{
  "n_layer": 14,
  "d_model": 640,
  "n_experts": 64,
  "experts_per_token": 4,
  "d_expert": 80,
  "d_shared_expert": 0,
  "activation": "reglu",
  "moe_layers": [0, 1, 2, 3, 4, 5, 6, 7, 8, 9, 10, 11, 12, 13],
  "router_score": "sigmoid",
  "normalize_top_k": true,
  "routed_scale": 2.0,
  "balance_loss": 0.000159,
  "balance_bias": true,
  "router_logit_norm": 1.0,
  "init_std_router": 0.00706,
  "lr_router": 0.000674,
  "vocab_size": 8192,
  "norm": "rmsnorm",
  "norm_eps": 1e-05,
  "tie_embeddings": true,
  "optimizer": "soap_variant",
  "lr": 0.00136,
  "beta1": 0.95,
  "beta2": 0.99,
  "grad_clip": 1.0,
  "batch_tokens": 131072,
  "seq_len": 1024,
  "train_tokens": 669200000,
  "steps": 5106,
  "dataset": "wikipedia_en"
}
Below are experts of layer 7 (counted from 0) of a mixture-of-experts language model. Rows are named router (the router's row for the expert), gate (a neuron's input weights, with its number), up (a neuron's input weights, with its number) and show model dimensions 320-399. Each number is 128 + 32 x the weight over its row's rms, rounded and kept within 0 to 255.
After each expert's rows: a language model's description of what the expert responds to. This comes from a sample of Wikipedia text that the model never trained on.

# expert 1
router [112 129 181 110 204 132 173 115  87 123 125 106 133 121  77 106 133 142 156 165  84 130 139 169 146 158  67 141 128 191  64 137 155 158 138 103  97 167 125 142 128 116 164  98 148 104 133  85 113 155 166  99  76  94  74 103  90 110 129  94 128 126 153 180 126 132 181 115 146 148 107  77 154  45 143 124 109 165 113 122]
gate0 [105 135 141  96 123 138 104 144 120 130 114 146 123 157  25  93 127 129  89 119 104 133 161 154 158 131 115 124 105 193  71 136 120 104 137 150  80 151 131  93 162 149 129 109  91 126 150 190 118  99  93 100 112 160 137 148 153 155 154 133 129 158 117 137 145 154 120  90 138 209 111 138 168 145 157 136 106 139 171 122]
up0 [111  85 135 128 120 146  92 137  60 102  89 110 181 171  87 144 139 119 108 115 150 175 170  90 195 118 116 147 178 169 135 161 151 155  83 155 156 169 193 150 143 137  84  94 122 134  61  99 134 118 167 133 111 135 144 128 145 142 133 207 106 110 105  66 102 122 154 130  78 113 120 136 163 186 149 115 156 161 110  94]
Colons, semicolons and commas in lists, plus Romance or Arabic name particles such as de, El, al (as in "et al").

# expert 24
router [123 133  99  84 169 135 132 148 112  68  76 164 130 139 114 132 135 131 152 125 114 117 136 129 154 133 151 154  91 167 138 124 136 223 116 123 160  99 113 156 146 108 178 147 107 160 137 101 154 159  93  52 154 130 117  94 144 168  91 103 158 113 165  90  95 192 119  83 168 109 179 134  66 165  97 101 156  75 132 127]
gate0 [138 110 169 123 153 143 130 128 145 128  96 143 102 104 156 101 146 124 125 150 145 140 145 114 119 138 135 132  99 134 140 172 120  96 110 101 136 126 148 130 143  92 218 141  49  63 133 118 170 120 103 132  65 178 146 107 112 151 140 140 168  91 188 134 125 117 161  95  83 139 170 161 162  96 138 129 209  98  81 105]
up0 [127 137  92 126 145 100 151 141 139 142 127  73 108 137 111  81 137 144 135  96 153 115 140  74 162 128  92  81 201  93 152 114 110 164 147 201 153  96 169  92 127 129  51 128 202 144  88 126  99 120 197 126 127  81 137 159 106 129 123 159 130 151 116 201 153 136  55 121 145 165  66 100  97 115 117 190 110 161 165 140]
Years and geographic or time nouns, such as 2007, United States, American, South, season, years, often ending list or table entries.

# expert 48
router [126 175 156 122  86 143 165 177  83 119 106 140 144 142  91  81 123 116 188 106 107 201 139  88 116 140 171 166 118 159 136 156 171  80 151 108 133 168 136 180 115 173 130 105 153 131 123 174 120 154 140 168 124  79 140 177 157 162 201 107 158 152 211 107 120 161 121  99 164 149 139  81 169 165 165 131 130 100 159 143]
gate0 [ 76 191 153  97 114 153 144 125 134 114 128 166 144 153 144 118 114 106 154 127 135  89 174 121  98 112  90 147 138 132 147 129 161 130 122 162 174 112 108  57 152 138 149 168 127 164 133 155 123 112 109 123  96 109 151 126  94 151  52 150 101 123 157 141  89  85 142 132  41 114 130 117 119  41 123 146 120 155 138 149]
up0 [125 135  43 109 132 177 177 124 128  54 148 172 151 117  92 127 102 140 131 192 121 141  86 137  99 146 156 150  90  66 131  90 126  83 147 114 117 168 168 155  94 159 109 188 121  90  96 160  56 161 172 115 149 110 126 164 163 170  83 161  93 113 148 148 119 125 120 194 135 127 155 138 141 137  64  83 106 115 155  88]
Commas and coordinating words that link clauses or list items, such as comma, and, but, so, while, &.

# expert 21
router [121 109 106 142 112 112 100 140 171  83 133  93 222 186 118 126 120  85 127 130 121 147 141 150 163 170 126 123 128  97 123  99 110 112 118 137  91 143  99 132 202 161 123 155 156  55 125 132  62 149  85 141 153  92 163 148 131 116  96  88 112 165 104 127 178  72 160 160  80 158 199 137 153 119 170 142 132 148  93 130]
gate0 [119 136  56 157 182 104 134 115 154 123 170  95 155 110  84 177  92  74 188 148 129 126 149 171 133 143 191 150 120 155 164 151  95 130 121  98 156 133 134 133 169 119 152 122 145 101 161 116 157 100 107  94 182 112 206 147 112 122 123 115 104 116 154 147 137 112 160 131 125 125 142 164 118 139 117  84 152 122  75  92]
up0 [ 95 111  91 121 121 134 118 111 113 146 142 101 121 127 160 115 112  88  76 114 161 138 160 136 148 150 124 134  52 114 193 138 115 142 133 169 163 213  92 110 179 151  44 125 131  99 142  78  88 120 217 120 155 135 157 184 140 133 214 128 114 147 173 129 209 172 140 143 181 106 118 127 123 137 147  78 121 140  79  91]
Verbs and verb endings in running prose after a subject or to, such as said, suggested, parted, turned, strove.

# expert 33
router [107  65 144 146 173 161 150 114 133  25 138 124 225 127 101 117  97 169 101 176 114 120  78 116 163 129 144 118 171 167  43  69 139 121  92 123 139 109 133  82  80  42 146 119 138 127 104 147 199 215 131 172 174 184 141 124 164 144 100 113 104 175 146 103 124 112 139 127 169  91 126 141 139 150 108  93 143 119 182 107]
gate0 [171 156 130 177 180 193 129 204 143  79 149  80 130 111 187 191 145  83 151 150 169 162 154 137 127 161 109 111  92 132  98 102 143 101 101 101 139  99 139 109 193 115 193 180 130  98 115 121 132 149  71 183  99 124 176 142 135 163 115 153  94 100 164 134  93 164 144  91 180 159 107  99 161 125  92  69 106 121 153 136]
up0 [193 170  77 139 136 170 161 130 105 121 113 150 156 136 121 157 114 129 118 122  87 107 113 131 143 107  74 171 144 125 136 158 155 147 150 143 204 147 181 107 104  75 124 113  78 137 197 144 133 147 137 127  83 187  65 139 108 106  99  69 126 139 155 129 190 208 173  97  60 105 146 159  69 139 192 147 103 155 148 112]
Month names and birth years in dates (September 6, 1996), plus name-final pieces like -ura and -ula in table name cells.

# expert 6
router [ 99 138 147 152 183 121 139 127 146 174  41  59  66 135  86 129  65 140 138 110 143 130  78 147 103  81 104 126 119 126 152 185 162 129  79 119 138 128 121  71 155 134 112 113 152 128  91 106  98 106 114 138  96 130  83 146 169 158 110 108 130 127 131 103 125  96 132 123 139 209 127 156 137 153 154  98 167 109 145 119]
gate0 [129 125 130 103 115 135 151 147 120 176 135  74  92 160 159 134 206 162 176 107 118 141 148 133 159 150 137 118 109 143 112 122 106  96 175  88 163 121 100 141 145 185 124 166 115 136  93  80 124  77  75 142 164 107 105 136 113 103  42 126 109 106 115  86 134  83 130 142 167 180 165 119 132 116 127  83 138 154 130 130]
up0 [113  93  88 111 179 151  72 112 168 105 107 101  90  78 122  44 176 118 113 112 115 130 168 124  95 160 153 155 164 171 154 126 131 160 150 137  88  58 165 119  95 128 157 112 147  35 153 122 126 126 180 123 156 139 176 147 139 111 115 109 118 142 149 133  77 143 173 170 173 164 158 143 146 103 161 132 101 152  92 134]
Ordinal words and suffixes like first, second, last, th, st, rd, mostly in sports results, plus some mid-word pieces like oy-st-ers.

# expert 4
router [129 157  65 155 102  98 162 119 106  91  96  99 138 115 124 107  53 176 162 133 147  82  95 128 149 123 108 152 117 108  88 141  99 116 124  68 117  98 103 217 133 159 121 111 132 100  77 164 152  63 143  88 144 183 147 100 168 133 127 150  77  88 106  85 158 145 115 187  99 108 123 142 135 141  91 121 129 179 143 121]
gate0 [189 141 156 119 136 117 147 153 149 139 115 145 106 131 144 206 168 168 174 107 104 170 120 155 133 128 180 161 131  93 137 175 110  43  57 115  85 140 178  91  99 114 136 134  84 128 153 120 115  91 142 157 104 203  96 136 130 132 123  82 126 114 148 119 154 108  89 116 120 135 128 167  93 205  93 138 144  88 101 164]
up0 [115 186 120 146 140  77 137 106 106 186 124 128 118 143 133 114 156 112  82 109 113 122 118 102 119 135 133 130  55 113 131 154 116 101 147  96 147  93 105 108  91 106 171 138 147  97 149  62 172 147 136 111 167 162 113  56 147  67 104 127 147 101 159 156 132  88 166 143 128 110  85 187 107 110  94 100 118 196 145 139]
Opening parentheses, quotation marks and pipes before names or codes, e.g. (KOR), "Kehlani", plus word pieces after a capital V.

# expert 54
router [112 124 115 109 116 111 114 113  85 112 116 189 112 126 121  88  74 136 205 169 107 127 122  94 127 136 132 127 150 116 110 214 146 189 185 139 170 129 100 113 147 148 144 123  86  65 170 144 104 102 122  88 129 132  78 120 167 156 153  73 107 111  96 154 136 212 103 148 144 124 157 171 188  81 107 108 210 177 112 108]
gate0 [ 75 130  79 141 136 150 169 171  86  75 176 120  81 164 148 117  74 186  78 127 136  86 127 134  83 107 132 160 188 137 122 109 124 145 143 140  94  83 137 109 203 134 131 163 105 103 153 157 186  82 101 107 102 132 158 135 209 149  79  58  88  79 123 120 153  56 191 130 122 122 156 137 107 143 159 120 170 129  93 102]
up0 [141 115 125 133 109 104  74 119 150 212 125 106  94 112 148 116 143 103 170 136 119 108 117 102 132 162 110  93  62 103 136 158  79 109  98 131 125  95 161 155 110 111 145  72 160 143  80 121  71 143 139 164 140  89  74 160  68 165 135 122 117 109 125  86  90 156  99  38  95 101 190 118  93 136 140 148 173  77 138 127]
Past participles and verb endings after was, were, to, be, such as known, used, built, released, operated, -ated, -ized.

# expert 3
router [144  94 108 127  87 122 165  70 161 143 180 169 131 106 137 130 120 193 127 117 168 138 149 172 120 166 121 121 125 206 156 130 123 124  86 108 136 140 108 133  93 116 118 125 148  75 104 120 148 190 128  92 121 146 127 102 134 156 105 121 150 208 110  93 132 161 111  58 124 150 115 158 117 150 103 117 101  85  96  69]
gate0 [151 136 128 130  92 161 109 127 130 190 114 165  99 171 141 136  67  92 151 110  56 106 132 143 150 132 138 103  97 134 159 125 119  86 106 118 113 126  84  91 121  76 118 184 118 124 134 187 187 103  95 140 153 155  97 165 101 160 110 142 132 106 164  75 148 147 129 115 136 134 129 112 148 119 104 136 105 124 142  93]
up0 [133 126 154 163 114 100 129 172 184 113  90  69 156  89 145 112 161 139 153 135 107 131 126  70 124  45 138  79 130 104 125 135 123 113 240 137 112 128 134 127 128 180 154 158 109 119 133 159 107 134 120 135 159  88 112 108 141 115 127  90 117  99 121 129  74  92 144 126 103 125 120 182 131 124 118 147 124 125  89 117]
Hyphens and en dashes opening bulleted list items after a line break, plus table pipes, score ranges and compound hyphens like second-round.

# expert 9
router [121 120  83 152 155 158 168 106 150 162 136 135 142 157 149  90 120 114 168 195 104  95  82 116 159  89 116 118  99 150 131 152 177 181 146  95 123 137 121 174  76 160  99 104 110 123  89 145 172  74 169  78 156 143  82  75  76 118 176 126 152 119 121  97 127 135 133 179 157 119 117 138 194 124 129 116 164 186 165 197]
gate0 [173  81 134  81 137 170 155  91 126 109 107  62 141 107 140 138 147 147 143 152 134 127  83 101 120 167  70  91 117  89 108 162 152 136 140 162  98  63 118 182 109 100  95 197 193 116 129 138 145 168 161 111 141 114 143  72  93  70 125 126 114 131 139 184  97 120 100  59 133 157  98  93 195 165 179 138 147 118 118 117]
up0 [179 140 101 105  71 121  95 177 102  96 135 213 149 122 182 122 143 159 143 144 113 152 135 156 148  95 157 134 161 170 163 151  93 104 177  79 116  87 153 111 123 124 174 146 139 104 154 112 162  80 141 153 193 129 122 123 195 101 110 157 173  33 117 131 158 104 169 148 138 125 171 136  98  91  95 129 149 117 117 115]
Opening parentheses, quotation marks, slashes and en dashes within text and tables, e.g. Gene location (Human), 1956–1991, Wanamaker's.

# expert 13
router [110 118 115 158 164  97 189  95 127 151 161  94 138 120 102 137 145 147 160 130 125 133 169 130 106 158 132 175 131 169 220 124 157 134 185 164 122 130  85 125 131 105 121 104 164 119  92 119 177 121 140  85 168 144  71 133 124 137 125  71 139 143 141 117  76 164 108 110 130 113 146  92 187 150 164 114  85 162  68  87]
gate0 [110 124 108 141  79  96 130  98 173  74 105 199 125 106 109 147 125  42 143 116  83 112 146 117  58 101 153 147 126 114 106 117 151 130 147 127 101 114 142 166 127 106 143 137 144 108 120 102 172 187 106 100 142 104  79  71  99 120 155 192 160  84 133 120 143 117 130 147 109 133 138  45 134 150 121 117 101 126 141 115]
up0 [153 154 153 187  95  74 125 107 147 120 160 148 145 116  86 137  91 106 153 112 136 141 167 133  87 109 145  58 138 180  95 154  75  75 156  84  78 178 157 135  98 141 133  88  92 169 131  80 115 118 126 158 105 123 115 178  74 117 225 127  99 129 155 127  98 165  96  75 115  88 131 118 132 168  76 204  56 121 141 152]
Numerals such as 0, 1, 14 and table pipes in sports statistics, scores, dates and timings.

# expert 14
router [149 161 111 165 107 114 179  82 168 137 108 170 107 136 151 122 147 146 143 104 204 112 103 155 113 167 169 106  98  83 104 158  44  67 128 124  84 147 133 101 118 149  88 148 115 119 181 107  53 182 100 166 108  73  98 133 131 118 148 132 120 127 137  72 152 162 200 133  81 161 106  94  48  81 138 138 148 135  79  96]
gate0 [112  79 129 220  73 172 178 125 105 136 121 144 135 121  84 102  82  81 140 112 117 104 151 151  98 139  84 111 129 127 123  46  83 178 103 103 133 142 127 104 121  92 178 188 138 142 139 152  91  92 141 149  71  76 124  95 151  91  98 144 105  64 185  88 174  79 150  40  78  84  97 124 148 125 145 112 109 113 124 100]
up0 [129 100 151 113 141 130 179 187 176 102 109 133 139  99 130 166 183  64 104 121  97 104 106 152 113 129 136 122 108 124 151 103  87 160 157 173 149 176 141 137 160 114 112  97 104 156 112 100 128 172  91  93 121 153 114 120 151 104 104 131 166  99 135 150 110 123 123  57 180 106 143 177 142 132  73  72 219 119 106  99]
Number tokens in coordinates, addresses, scores and specs, such as degree and minute values (37°54′), street numbers, and thousands like 000.